{"d_model": 96, "init_std_router": 0.0132, "rope_fraction": 1.0, "optimizer": "soap_variant", "lr_head": 0.00593, "seq_len": 1024, "doc_mask": false, "train_tokens": 190900000}
Below are experts of layer 2 (counted from 0) of a mixture-of-experts language model. Rows are named router (the router's row for the expert), gate (a neuron's input weights, with its number), up (a neuron's input weights, with its number) and show model dimensions 0-95. Each number is 128 + 32 x the weight over its row's rms, rounded and kept within 0 to 255. Numbers have three digits each.
After each expert's rows: "comes after" lists some tokens at least twice as common just before its tokens as in all text; "gets" lists some tokens that make up at least twice as much of what it gets as of all text. This comes from a sample of Wikipedia text that the model never trained on. Tokens count by the router's weight.

# expert 92
router:062120139053101118133186159149162128171132170175126152185126140141126140134145151123116166093122170058146145109127157155160100063117089162169181155080100128088167128122158148192129103169086149162115114104144145148116105123135134169158155058116159174087117084097129089140159134108182157093
gate0:190132090122150134121067160084078169142126107088095143124144099121135063142198093101173164146156115166102149134100100114118136163141113148104098104070161125092148196103142107126158084108077143163126165167171192107116113131067080164141132101162133154121134124114118074082133172113094194138
up0:085112226131137157107138119148153108140129133150151148141160118073099091068172186197132122087089167162156123090073114134129134080109127141163135160150138150137118132146099132122128129230103137165155129153158141127132125064199168156127127133060142169143109145152113161139163126103193098120
comes after: "9", "0", "8", "1", "2", "7"
gets: "2", "9", "8", "7", "5", "6"

# expert 56
router:146142096178116123109150142104122161140156135146128147089165142063083183163146112157172171143094106124158076084127123096123152161130131167165111125130099062144090165120099107180131112129074180124105172102077094069117100064167125166145161070146078072138121112151162152078121162142098115077
gate0:144096128134156130099182139064101142165122127156137088141176149094138097135090149113074135094164097159081128096154148107079184190147124126171166083091158097130146129180129057093095104141125129094169181190143151099138101088160108146136107171145133114161137140106152160199113135141091191083
up0:138099136121159096127109140178133107166181149168089097134113195117116095090140134157159171099095117103166085120152072108157165106147139146123125143133172090122155091124180088080047060143087118164156090143128098092135083094165129141170166124084140092090112158106167170162142201133157164113
comes after: "\n", "-", "\n\n", ".\n\n", " information", ")"
gets: "-", " =\n\n", "\n\n", ".\n\n", "\n", " |\n\n"

# expert 0
router:077156087123090085175184182170115088144173137090132109170090139149119161086106102163184177086117082138126146155105080174144141128077149125139105169135131116084143153084190128168102122104096157176089120073139126128069149147131091142168110102080084141129109136152081080147153141115132154075
gate0:120148163165098161161113065136124154101080129114135147099181067134149068105161165174102168102153137173097143096135130099115121135084071119134193112165160087122126111092083181144111149134103136173130105118150085096118165131152111054105190106164089168125134131144145057092126148144120090189
up0:117102153096190137107143162145105119125160182136113113101099120154108147180149122088128107169090137085160088102046181104135083133134148162159128174093171083193116166157162100116174164148125105132101104107104113116135208132139135170135171109086155104142143152048126146058096111154122163106
comes after: " the", ",", " his", " this", " same", " first"
gets: " time", " then", "s", " years", " but", " them"

# expert 89
router:130070144130114165095136151156180138127133170116128124179165139183180110133115106178146178116077161134157174107160107141115155116121096090135137161115139112114132148187150176171121075138145115155100115110201165094114130161140070091144163077206147135102161119167077126124159095061179164123
gate0:132211097105137132182100126170087133105117153151187130134133110135092174077116161194082124125083133151106136135113142091134116108098143148136123142126141163156208168133186123095101177123139178130150108070173152163156117085107114161133147176152088097122115145146112148094103181054147059150
up0:090160124120152173150187154093148137168143191098151120116125155096092134142124080177081147148194125118143111139166123136137083130155094124072121078131153110173135144167152186119191090161159086102075072151136082154103098126175122099108098091150116109157130100119129171086127129191205139122
comes after: " ", "–", ".", "1", " (", "-"
gets: "3", "5", "6", "4", "7", "8"

# expert 6
router:123105165159130171106171115165118092083147106134160131087100133116134120122088084084174139098094106097087174123080093153139131102101115145121076161153156166089161079054118072097100176142115112159082144140146165081113159180144152104165157105098076121079194103113079137097115155114072158135
gate0:100098108130127140070066123109195074105164135077145151123146154133167084165152110108134164181098124148144123144063074099121112198153157114146113102138141116105096170134135109073051105138124094098074122081073164123107174147182145143162141096113180124125129085070150167144107134118131094108
up0:167153140094122194141182102136136051126154127140074160148098141094160128195079077050121105123156149193112153171154140139139105199140132087144152095142118085088090132171136126130156120106110133086122153111148120151131110071099100080171137091118141143116164054108079140133116181137125105145
comes after: " the", " of", "-", " and", ":", " a"
gets: "ro", "ri", " Al", " inter", "ou", " al"

# expert 107
router:079155085149080095172173179175123084148176125086124102150096142137119171090097083154174173080132110137138157160099087180162131141076159122130092176135135102087160144099181122156106132101101150177086138073141125126074159154112094157178124088082082155138109141143085103133140154113150161082
gate0:151163062171167096111138143128103117135042129087111151181080101166121082220103157096139169123096117143167144165118132077175081107108112142117120083087147113121181117173114089143179122157140148133115107144129080148121128128095091084131073111160181105117122165154152126183108141133161121178
up0:150156131081104113183114135095043142124117134165143106100138138063098064062148102115182087133111136161065128108132142109131142143117134221111172142173153136135121113115137204158065107120134122082124078097138154142149071095158126123124152196119127071109100148112116165130091131115103136100
comes after: "9", ".", ".\n\n", " as", " \"", " MF"
gets: " |", ",", " In", " On", " North", " well"

# expert 111
router:086157084147074093172178177173127077152174122084115098150100142138125177090096079151173171079130109135138154160102087184164130142074160123132091175138139109083156143099176120159105134105100149174088134075137128125073155150110100158175129088083079154133102136148090102129143158118154157086
gate0:169138125127077145135121151087144181115065106138190112100167097143100122159136139144138161120154155159171184130097116112120096045122160117129137181126116177117106141153163100114180125078173110118155178110126166101089171137184184135175114160129180165097123152067073117098077150100106142096
up0:202180156076063153130101131086121148150126075084188114104119117144107135065104139173106143146152141167147101108135086100115134151081133093128187117131172103092092138156117082125059054131136133165109114153118144110086137128123196073159113142137133167089163164139142107127140140102068082110
comes after: " ", "  ", " |\n", "|", " (", "=="
gets: "\n", "2", "ism", " state", " part", "le"

# expert 109
router:078152085150084094173175182178126084151176128088120102149096143137120172090096081150178177080130106138132154162103087185160132144080153124128094175138134102087157143098183121157101133101102152177088135077140127130078159151106092158171125091081080153137102146140086103138143156112149159081
gate0:162061124114128194157149109120110172070159091156104134146138110159137096093108206134166093128137127112135194134136115070107086109155112229106145123153169108153144164181163155072132135159128169125167128124112133131166119124157164104142145130130160091064092162179145142091134182108126089108
up0:171078152108144083149152178139131146138098108141152147115161111160142150173161090165211164112140178107128125145170220134104141099049140080161060113110096128137196119104112158153118130075126121077106143145160178124048101144112175120162135113130138107111119101136176120125114102105102114137
comes after: "9", " |", " Sy", " c", " Ad", "h"
gets: " ", "on", "ton", "8", "de", "6"

# expert 96
router:147138094162115089145125106126057070118144083120146190142088086184124085156117152166153061144102141084159080114120104158077135143084129179172166119076119133118130112138167145172098103116158155121094151193104098101105135151139136101156082139123100185138163058134134145102153176154123165179
gate0:081083129143130103127116104192178102094171144141087097113195158147192153090132164135166119102154153145167042091126064165089133137169156166146140106149084142164140090080133120106178084069149139147124176109119128136082139109114120120176166128122090160167136110151125176142179128102165106107
up0:123140101135112120201140155138110133148151184139128196142167079168134137126139109085108122148113093097110148119140158210145098130060136147169107217173188156086127148132094080140109132126102150166093091087151106169096125128114134122165131088071102074138099199107100074143127118151124156137
comes after: "\n", ")\n", ".\n", ";\n", "==\n", "%"
gets: "-", " |\n", "\n", ")\n", "|---|---|---|---", "-s"

# expert 88
router:122170105092108091122085171120099123174155147087149099098108152157133089145084175161161166140147157095144151093112201118171124167215087173175142161106172127151086105160159161138167165091146150159101090142114125146117167167148103168140114194130141148161127098165166169169150105140163086100
gate0:134245147081134083121177175164100158152128107146142127153126135145072054100159217135156118124163129146160120182116140145109121118110124145084195144123152156153148210160122104103170128093081119116145096111113108110144084139089138172128166122077099138130151134083144150169121122120106102133
up0:149108143073129101079135119150103164137126090171104146205116152135109092136126217052133081119137122057135078128106174125125068153120093151140142095050151136084133162106110082144143092144126134142138173143081179117131113141077161188150115112116136133147138109060122147160108116100160110089
comes after: ")", "0", "3", "5", "4", "%"
gets: " |", ";", " —;"

# expert 94
router:086120068131123157090146147205120096086174075111086101128106134132150145080074144185147110095138104147161145153097155153178157159153125127147085178068187156190165113121155093083148142085141152168142121131142094135123134154144087174171161113114083074074135117084114116122142171125085142107
gate0:109116146144233168113109145109146100181124133126179114156139104109156079163094139121077147097186097078143103113076123149168194130129144133134126056147121130153119107129149169163161101124125150077146105104145160159126095089126178113116049116141165134114108114138145105098223141112174112161
up0:128127181073103137154129137160126084116082159125166152141108140145118117161112140133143130101093141144157188074132123119089125188190187052157126181121183119135129080114074111095114072127123131149132133132144043161101156114082085078136117161146135197159128092130072121148094176141095136146
comes after: " the", "-", ":", " and", " of", " to"
gets: " Ch", " G", " Le", " ch", " Sh", " De"

# expert 32
router:080117094122097130161173214185155071165187162129128113113165153092119121131155124156143201081165118098122149170118120213148088141063171157183105174153141102165134118108152127134114154094116157190114126079119116128081136139109135169163119076122081155105119132128113108157142118150156164121
gate0:128153131103142133071097058097146151184137170064111148103171145122149099160128108125115151148131153155104162043069151063134102100087165167114104141159138104168117174118185116102143126066106129113144142131132156162164180165123125138074084161094117152140182139152070127125162121065154121095
up0:117108143208137123160091151139119148147125184160128150149046145107159120098101133143178134128087150150175146143168120159088113153102096119136160184147153133122111063177120104143118182123085166091060191068175146117119072097090106128165097173164093116080135092129168103123121100147117135154
comes after: " |", "-", ";", ":", "°W", ")"
gets: " L", " |", " W", " J", "\n", "L"

# expert 90
router:088157080140074092176169179172136082151169123102119109164116133102126173112125069154186187079135111142137144154114083182176120143075141102126124188132137116084133154119165117158106144096122161158086138073135107118079170158118094149176153082086070173117092139136093117156138131137134150075
gate0:101177122105122131057147166154104133130078106099084147149127158118096079174149126102155143078129108095111082141148102162121101120114132084121102134106210156122121188167091149158095167142140133104100102082169163134112154122160134075105125052140131102109072138051125139080110206169149130116
up0:160083092122094064139097092109181113103144109154156126135120173175167126113088177175079157112153138105132125104157135128110166138107128089204128131099094077091126134127198143145181078154118064137130132171151081117112138135132088095163172194114111155098143178147091115163155148081155079107
comes after: " the", "9", "3", "5", "6", "4"
gets: "th", " first", "nd", " one", "rd", "st"

# expert 3
router:094178066141080113163068153145117191176162111172129114130146140135078119107130159163199114107149122148159110107110159181166127103071071102165090140106164175163111131085152108139135112084139112108138166125120137137122145082094156117169143110069107162097127086149093143182087142199103102089
gate0:113149110059107081137153196172172106097111118126114173114167103155120097062138132143055090148111043141144110112131064122132163107078093081140102140138069099152178123097119143074132120090142118092178041167138129151166098114136129132122143152131116056141140139140117099147105117100133118141
up0:151145107089111148114178106140111208094074088179103120090249077089089101176145092153135106087095127143091127138175139124123114178092084116084110115090123124101122108083155107100157104074150134152137133150156141134135101170175114141134099161086111140099107098122103124086125181128087148106
comes after: " is", " as", " was", ",", " with", " such"
gets: " a", " as", " an", " A", "A", " An"

# expert 52
router:145129138080118071104079113164090111193145085133108144126185158138095124092156133150171070095132173143171171145128132155107093126087113127120074114108171129100142102172136123127085117135163187080108100137100076113101153092175067173155127178168093073105137134181099138122166151107174127078
gate0:121118152104148189147105097106080108100189095137115122189165119095109126163101060171137043124158145111170153136154090169108194120147103100135079121111094091124087084119093148138095081105123164121120113090127149183110146124113129067138167082091136141149080168115125066188154102133125156134
up0:158148119148133128107066117092172157169122070138115152047151090144124088158186112144096139095160132162145131115102102119138107135083181117097125092080112103103145103118151130137219190149072162131137193079153151133142103183112078153119099143193146117102103076134121085119145114079119102138
comes after: "0", "3", "1", "4", "2", "5"
gets: ":", ".", "',", "):", ";", " ·"

# expert 51
router:095171113163198180184132159166190090096089133110091117168157151064140144102165101143076091095089169088118123174129081103130153175208096160120096152110113141123130104146159108154129131145164118146108145124151112084094141150109154152117122141120133165124133156120109108071165052190154105165
gate0:142139114153113166185091157157139126150106087112115139178156194154059136065113106071172162160074129178124146170149141146134096203126111146080112131175120111124122058194159077089083108139139135115109137119140154135108189102107097160137145153125131111099130107144098216143121100126110143155
up0:128080133117147205143137146159132119122067141082123110141110168163103097088122131095108098128089155129131139178174092167176172100111106097143138169131077187124126096182159106092066146129126129086069073164110149085161150149111101126155157162153177080160075138162083153175119124144100167162
comes after: " (", " \"", "\n\n", ".\n\n", "==", "==="
gets: "S", "M", "C", "P", "B", "R"

# expert 17
router:145144109130095168147091099159113157189153152118110138087116138132088169136143181141159192141133143147158098158090165122170153169080089109148141137083080075160161097092153083079071180114182113165116121123084141112103078103128181102155159108083111136170129147160097156170163108150183105173
gate0:168177142166113069151121151127137050139144192149104150123104142122119155110131119128099113105109135147022125139179150120095110132092130122201136104151153050110112082159108135134159094136160104137108159141149070142073163157138168145181184128124123117109074144134127128098071156151066153103
up0:193049151117139157133094112117149133147162135163123120125134132089185139116116085165152122131142131134103158127098115083046101143084121106158147130085105071125114165127149147160189107145177115171110060089115121165126111102103123148131141188073170102147110160141143231191143115155125151138
comes after: " of", " in", " to", " at", " on", " for"
gets: " the", " The", "The", "the", " Our"

# expert 81
router:069162095130090094154150171173116081141171130073167120168094168160096182136106112167171170082105129102166143110130103168143134162093111099141161131140179127091125152091191135163114099092097134151093155105106112111075101129112059128159155104099117147091125171168081078121113135119180117064
gate0:113153073140140126119094124105186135129146159111111102151089052154123154049183176108148130123113121113091110189101170133117104119175140160110196174127177103176133128203128134171077170106098117123157085133144091128094098156140163071064131109165110098160122118134157114119132108087126113182
up0:137129164154093154118145157138080111130107026120128136083152202096142104151111127129152168145126116107115089081040169126140157162126146070146100114152147144118087118078127109106143066115185145125111070141092155137101090196078149171126185161152121085138157118120095136147141100184131133141
comes after: ".\n\n", " |\n\n", "\n\n", ")\n\n", ").\n\n", "==\n"
gets: "==", "===", " –", "====", " -", " |"

# expert 114
router:092181112127112079145136125138124143144137159101105182116114134109080123166184174154111150135110138144110121183085144156162128135115123113188112117150165184171169076095193165129141122111141085064128170114152138132100106118069153094129175132130091169168105176186093069115090150081100066101
gate0:174078118113102110153103158145131134140124164085128164125159134079104116114144068117160099144118159060135186103110033176161135130163101120109084094096164151104123078145136096089167120122131104137081111112214104132135190132129120170149151089177079154117142083177148088122141098161152116172
up0:139134142105122128118180093125132109174121114124114152092136167117086152135152107075125120113164135126055170118133189079102161128127071115155072161109126135076089102092106058174164148107175066138146171105075109095119138106136101141163138100082136107070071146131198128130144184067104132145
comes after: " of", " for", " with", " and", " to", " Women"
gets: "'s", " his", "'", " her", " their", " its"

# expert 54
router:116153100147089088163176196159143081167142149070154105165108120124081187115105064152131173097160109160128164147143120196152109173100084133103160173104124116088163130140172164122084127127123101174137119077114138108081168111095095148162148062105117124145135100138105078125151153155177169080
gate0:119161102139182135148097119070130140118137114184118100212121095137061155175098165139142140193108150115102136131145168091146106085128116159150143111141105092126141116130081127107093047169121130122145084160121111166138161114125194112138111139125217106064139058177159079130136120121085122135
up0:143157185081133126130184132113132211111092134142117137133116095094139182102102072097128119194109137177141108109158158143089187213167144171173141128096128126104099100120146129139092173151111129142151145123093091129101179078167122169110144113132174155152166135194125184110104085149170098155
comes after: "2", "3", "1", "4", "5", "6"
gets: "0", "5", "4", "2", "3", "8"

# expert 41
router:083158086145076094174174178176131083147175123087119103148100141134123170087100079152174176075134106137136159160103084179157135144078154126128094177135134105094160143097184124159106131104101152172086142077142130128073158154113098162173127082084079154134104143150086100136144157113149158080
gate0:165098150123109135123178166072120125125045132147093116178192137121111195103144130098103149129088118122056108069155120122155122108124115107149124080179099123146106100122136141092049112114116123132151121043151108107184117143141143156161124076156193070161125095139131171135169107106095099109
up0:190126105148135067147125139144137158104134106102115111147110182144159116118133155158110173148156179132102154195182127142147172110108217119185163146132122171150119121161174166073185106102110121107135134150160207131147122146142171062141117063143097214122118120116158150138136152159132150155
comes after: "1", "2", "9", ".\n\n", " September", " October"
gets: " ", "7", "6", " S", " in", "8"

# expert 9
router:113189070118089111137116149161126077158169159131139110125105143104144166106128107148142165078071143156118080146065104139155160136084106122153136149175112157070146149117124172152117150082085167195079133091128095130111186145153102168181121112089091203161092156106067111137125125094176134112
gate0:156118129102174158097140100083146151124126137209161107087178134091134146098148135158077113117089094106142121101078148115113097080102114095152121094105105151123113088117155169148135134203076059092144078102127141133181138136212147186155141095127116128185076125147168152155195133130117148101
up0:096120096143157124155103130093056162163117107139128118169075155095136076158089087130090079142112171131132175126121096107157139150095163218129101118112110092168144134113138071081113080134226162119104099155079150134114149112132152082143064166141112155080115082121149117129121121108124143192
comes after: " the", ",", " United", " New", " in", " of"
gets: " American", " United", "ian", " States", " British", " York"

# expert 72
router:126079156070113121112143151124171116119083078160157115155169145135117159189214107084151149121099082097109153035147111130119136095161095130095151153097139100168168131111126183152095133132102055139130093119072112112115111140136125155134158103169159144079175098113125096099109066075134162098
gate0:134109128149172078110136175115116080152188105098167045132138102081086125171137133117165124110130170155091134168104088149141217099085134106113137126158150156111143157107156078115146167157170063101091179124135059087132162135122117139130140124082147078104160125124082139139071141134074155105
up0:109079140090092110108179138058081127187111117126112118122157148141093116194138155098088079151158156169087167119146101089134169107112142100182118054129120136169136104106182093132095096113124136060127139160133113149143131175096102162104113168091091117126200114124140105133127093106042144091
comes after: "8", "4", "7", "3", "6", "5"
gets: "6", "3", "7", "5", "4", "0"

# expert 99
router:079155090155073090171176174178130083153175128088127104144104136143124174084100085151172178084129105139144156161097085183163131148078150118126094176134132103084159142099181123150098132100103153173086132076146118124077156151112099163177116084078081153138113139144088102137136148117147158079
gate0:162115201120145204117108091089188092089046093120151146133109143127084048083122108144121069120153153152128115110163159107168165099146116165115208125123163137154155104158128086129115104132139147127164129168079160140135107142113140068130217123151136121123162140074111165109133120110145111112
up0:119099113131135077121162135192111123141137054097095151137116097144084159148149085156132185094172110132148117112124146127118163078085162091119084111069149124182142188146113119110166140138112150121121108084135099095147117165111153081102085151073154217059138106154122166102086167089094085141
comes after: "3", "2", "4", "5", "7", "6"
gets: "8", "4", "ard", "3", "ier", "ot"

# expert 22
router:080153086147078091173173182170127080145174124089120100146100147138118172091098082154178182081135109138133155164106086183167127144078160120130090176135133105094158152094177125159101137097105149177084140075138128125075158152115092154177121093084085153130109147143087095135143149117156156085
gate0:174107138117129190132158117065152131124073115151097119102124102148130115173096072123129091109121170087140080148090073192168152097128101134177127127164106124124104096078143163120034126145102076107104130085127164143053161127166099126096114156132118155179094148071121158088163131141092164140
up0:150135124160153108175128119105121134154090085082184100103114141134098105198111074130092132123169149142087169125178133149161118165147084086118079169126081108074175091088179128128110095119064041179098167113159147157099110153196141120144104090170162131151155158138099147115124100140153142116
comes after: " ", " as", "°", "′", " a", " was"
gets: "2", " one", "5", " first", " N", "4"

# expert 23
router:116201102179137114122196138140186085109127087098127110093138110160160127071080201124127102110108082126073079163121095159161167078166137105133112144098107184144143130131149160110126124082077085135133139120136164141097136097095100063135099089109108152148176158102071107137145130095137063157
gate0:069098118128070109129123154129066092130145141117060133120137140125162176152088107088175112135219145095106163122120162141110124100104137124109133084144152166143121085077142122102075162148145135126151165137134144154127093011106128138170170101111126136177141112176182101137156157186110085113
up0:114120137138159136147110141090105148135100106140159116098107068113097067146154171166113120145120120144125059101150133077095174165102094106130105096142147089111110140114155168057115079114086158096198071128080164148160138104076186138146081199087135135074137159098099075097089121133140154156
comes after: ".", ",", " that", " where", " and", " when"
gets: " he", " He", " it", " I", " It", " they"

# expert 46
router:097179079139159104187157181143112135116135150112128126171098047103094142073138171188101098116166081110131128160113111158144134115093164160104185113162173117107158189179092158165194100132097178074109121136182113142117126153195123161120174094121093119126115164132109128158146136124171128120
gate0:152139165136154134114151107098117129178138100106131062093128142160148104096107158157053120103111122154118150142118217143198100147108134128137103179099079102119063174115117186179166117137161085095149151118193142098157167145129116087179124122141130124085123209076096149131129152131181122111
up0:146120136122139089104165085072151084159097167095149100117123157072141152172155047105132133094185204127110152125174119172115129140139078113151146114169126084177109063106108149065152144115107121173088152128076162126138115141093144122118094069106145064121105117208110119132135098118096144126
comes after: " the", " The", " a", " and", " –", " was"
gets: " film", " album", " series", " song", " released", " music"

# expert 95
router:130159088158108090154107179156110109158168148093097124178124172175146170085086072179178185093152137138147102114121083169095097155088162151101068151153122098073156176121187101157096110100144133151105140080161140093094119173118148118176118075116098103141116160149106094138169127095172141107
gate0:196191171115120136112110122124177135104065179105107139186140101094072136184065071154130114142167061121108160124089144149149082160168140154109130150088116128054168107086114103162149169133143107102141141120108165150150116106055106133101171134155140194125116158099125125100102103147146140100
up0:122159157185105132111087136121134117116112107154175143111133129118181148129158096080119082113157178148067159118145121107093124161163197102111119142162202070066125120170166077093085188131166133084082141125159151149141170183129152137121143131130149201162129093201166116117155136138102146106
comes after: " ", "–", " (", "^{", "/", " $"
gets: "2", "3", " list", " No", "No", " both"

# expert 19
router:084089160129055146140107176182106086140183116113132108142107150162094185080083116132153120080089126125146109168140153170106128113069115166086081169119136135055146116155177155185102123096141159142116162086161098113087108111130116139181114088114084126095100107168079068136142110166128169133
gate0:118149133093100183098083098145115092128132156132105069130091081085082101125130169131211144153145123133138147157102155156130084133122113126121110129114074154154106136173096147171150075092147138119129155165103148148100147112203083084089153065134096162110070146217132161174164160141164140099
up0:127115136133139096125168098133103105095120134110087113124118134152145170144085155154170127129068141028141137161093121131150173065186144121169159112181150070163174110112158076163136089108088120149152155109187054125110122115084117124093179125131175106147180115109139124155146119078165091071
comes after: "3", "6", "0", "5", "1", "4"
gets: "–", "-", ".", "/", "6", " −"

# expert 119
router:195126120063103126169136118121095118112178142099089167105080116128127130096151132162172147148163166113196136142138160173145154155116068135162194128076129119145176155139132102111104146095130093164089170142071186057108105154125136105172175089100085143146114146163103149116182090111179106140
gate0:149139109097120121065104074147077157076103120071150143106098142092137054131113181071111178149187173130159089103141139142078173139137121149153110120119142182156162126140129164081087123156126106088120160146105192110099049137121171113132101150084155083097121158115155131098185128147164152153
up0:156115163114114148098114080158161150015123103108139148100116152165142125193141131079133152099130190143090069118139145126121157135125161154128137120141143143162150108121124138084076130151123133088084107213117111065097083155135178128147139173176132111105148117041117190177158112115121107126
comes after: " of", ".", " in", "\n\n", ".\n\n", " for"
gets: " the", " The", "The", "=", "the", "==="

# expert 70
router:080156087146075095176175176178125081150177126086123105149099144137122175084100084150176175080133106140140155166105084183162129145075154122128090175137136101091157144098180122160105133103098150173084135075139127127080158155108099158175126092085077155133108140146090102135147155114154156086
gate0:131108153107128139175076087057119128158138143080121122142130195182109120107139108120116151164111088097147217180152096096111186121181172145127137091133141083205138147122103046152173135128120148186140118130115103135154104108121135161127122122115174185176153093190142102116107126128086115112
up0:145127158151149138121085129145141148092101103116104110137106212171094153122148096112165162194133153145151164121129137116171147164075170154103175125086152164121084119098099154119075136104074139185197135080126179092114186150135116169152149095138111196167096069074135150104138136114169120099
comes after: " ", "1", "9", "3", "2", "5"
gets: "5", "2", "6", "3", "7", "8"

# expert 77
router:062116113116091095173132125157086127171157126113113106188080103146154141072096104179139151111110068085162115120115093179184087112083182144116079142123129073079108167119129150161117118135130098151138182097088089166085162116086136146182126103129098140153100167189106088139103104137176143103
gate0:114110171083102099090105168149149097090132183082162066126171162148113071096144062046136118127181117143139125160105101092149119118128167133161096121159070111137142128146152184154184122112129112095093153084118184150179117170196131115158090144166130087107100137155138110158165136123109178117
up0:200118100148121168183091110128171096132116151108164094097115099099096087060129125130173153119215115135142173151177170126161111184137131139163126112116056134140149092143155138126161070126203090079077150142139165135125086139157096083113115131152123105126169094170152106111162144165088104139
comes after: " the", " a", " his", " was", " to", " first"
gets: " season", " first", " played", " won", " final", " only"

# expert 57
router:114118106155106130087139155123137097169132097115095141181172162156098163109095086100186152102121119187107136158164095152121131104087148093130069132159192089138095110144178061121077060137129175151110083118147164078117171144161084082151158111110142059164147122170104123129142106166149171101
gate0:087166141078099151124121119077094116152133105187165171212129058137120134118152138078110149117148124108120126144084136104123092075137104094164153154166094108065143065119084084165151119106126219076112084129109157101146072133165129139154132143133167130121137079089107084175160131123117134113
up0:113125138160146202130145072101132138154146126104114176088176182168153095095118098144111058124110163055169149085153147116122102161164117125129149135156122090168122135139156078143134137168142137094151128184121141193195093172076125139095149157135141114101062201156118187151131139115144141091
comes after: " ", ".", "°", " (", "′", ","
gets: "4", "3", "5", "6", "7", "8"

# expert 122
router:087176106112079117182181175157096100150172126129116096180120161134107164071091091170175142097105100114128132155128090176201132124098144082157118152114113098083133165086189116125128096098100143168090105083122140094076170133106103170166089102132092123166106155160071125149133153100152134086
gate0:097120132091086129143071121207119175129181230170113167136182129141144156140110156098133127156173114102175132157114192121155134145093131143120113156097141111123145077135136129163101168152048120072077142112191184126103134100133095124137134132132186102083107114130148143067125114128125086144
up0:182098116068157200148102158131148139111055150125154123143116126098103057134217113182142113180140131151107066090122126097164131189086150097136121090171146099099097097149091121194147127178153132121145140152072139109119115140154146127144094115138147095153105161134082152088137134068100108099
comes after: ",", ".", ".\n\n", " announced", " stated", " said"
gets: " that", " which", " after", " but", " where", " when"

# expert 71
router:121142135169132155112163128097143128113093136115127091091139161080121153098205143171093083096193108161124165175168191096094177104136108109151113160128142092186132132062087100168152089135120056109160187136158110127097159141109166148096154131101138170141179131151103126143196103158085155139
gate0:091138160122108121112126101104082064201138136105135112076130134137114125109117100087097114089130081164085090093145089140164166221092134142119120087178116180165103085154124099100093142167074107079166191108135125092147124059144079138155072144143084111100138103126102117125128166151165103122
up0:084086098127144166097134107130087129150211117140127146141144118094189106150124137171164131128150112145084107138163173091141091142094203135103135148159144131197103126183134137121078120159147083126165147081113103071102143151184147091140157106176087091112099109113048101146182154155108158089
comes after: " |", "-", ":", ",", ".", " the"
gets: " S", " M", " H", " F", " P", " B"

# expert 78
router:101137097122070090159144178180119105167166116130091092139111126142125168087112113123157165074138083082130121175100069170138122165062118171132087159139131151092162162105174125120091124093134162152085131074108108112066146137077106153160153083104095092145125106166079136144134174145181179087
gate0:109154142142147108118143155137158143126079167139196114160149127116054063070106143163109100137146092137150063138133146162176130101162145140169185154137161121150167157148077103061164125129097094114155086135102085151139127102121116137124096046111118141096113100156136129155064159180156088192
up0:155141115120120139079061108136119171128136167077148109132077140133143143103114136059181122107099172136202076091196139139151085122111088187117153117110209104129074132116142023137115118119145169094117155150138089070170119108122135115160151118126144118099171132148137135170088124168151134132
comes after: "\n", "==", "  ", ")\n", ")", " one"
gets: " /", " and", "%", " or", "-", " •"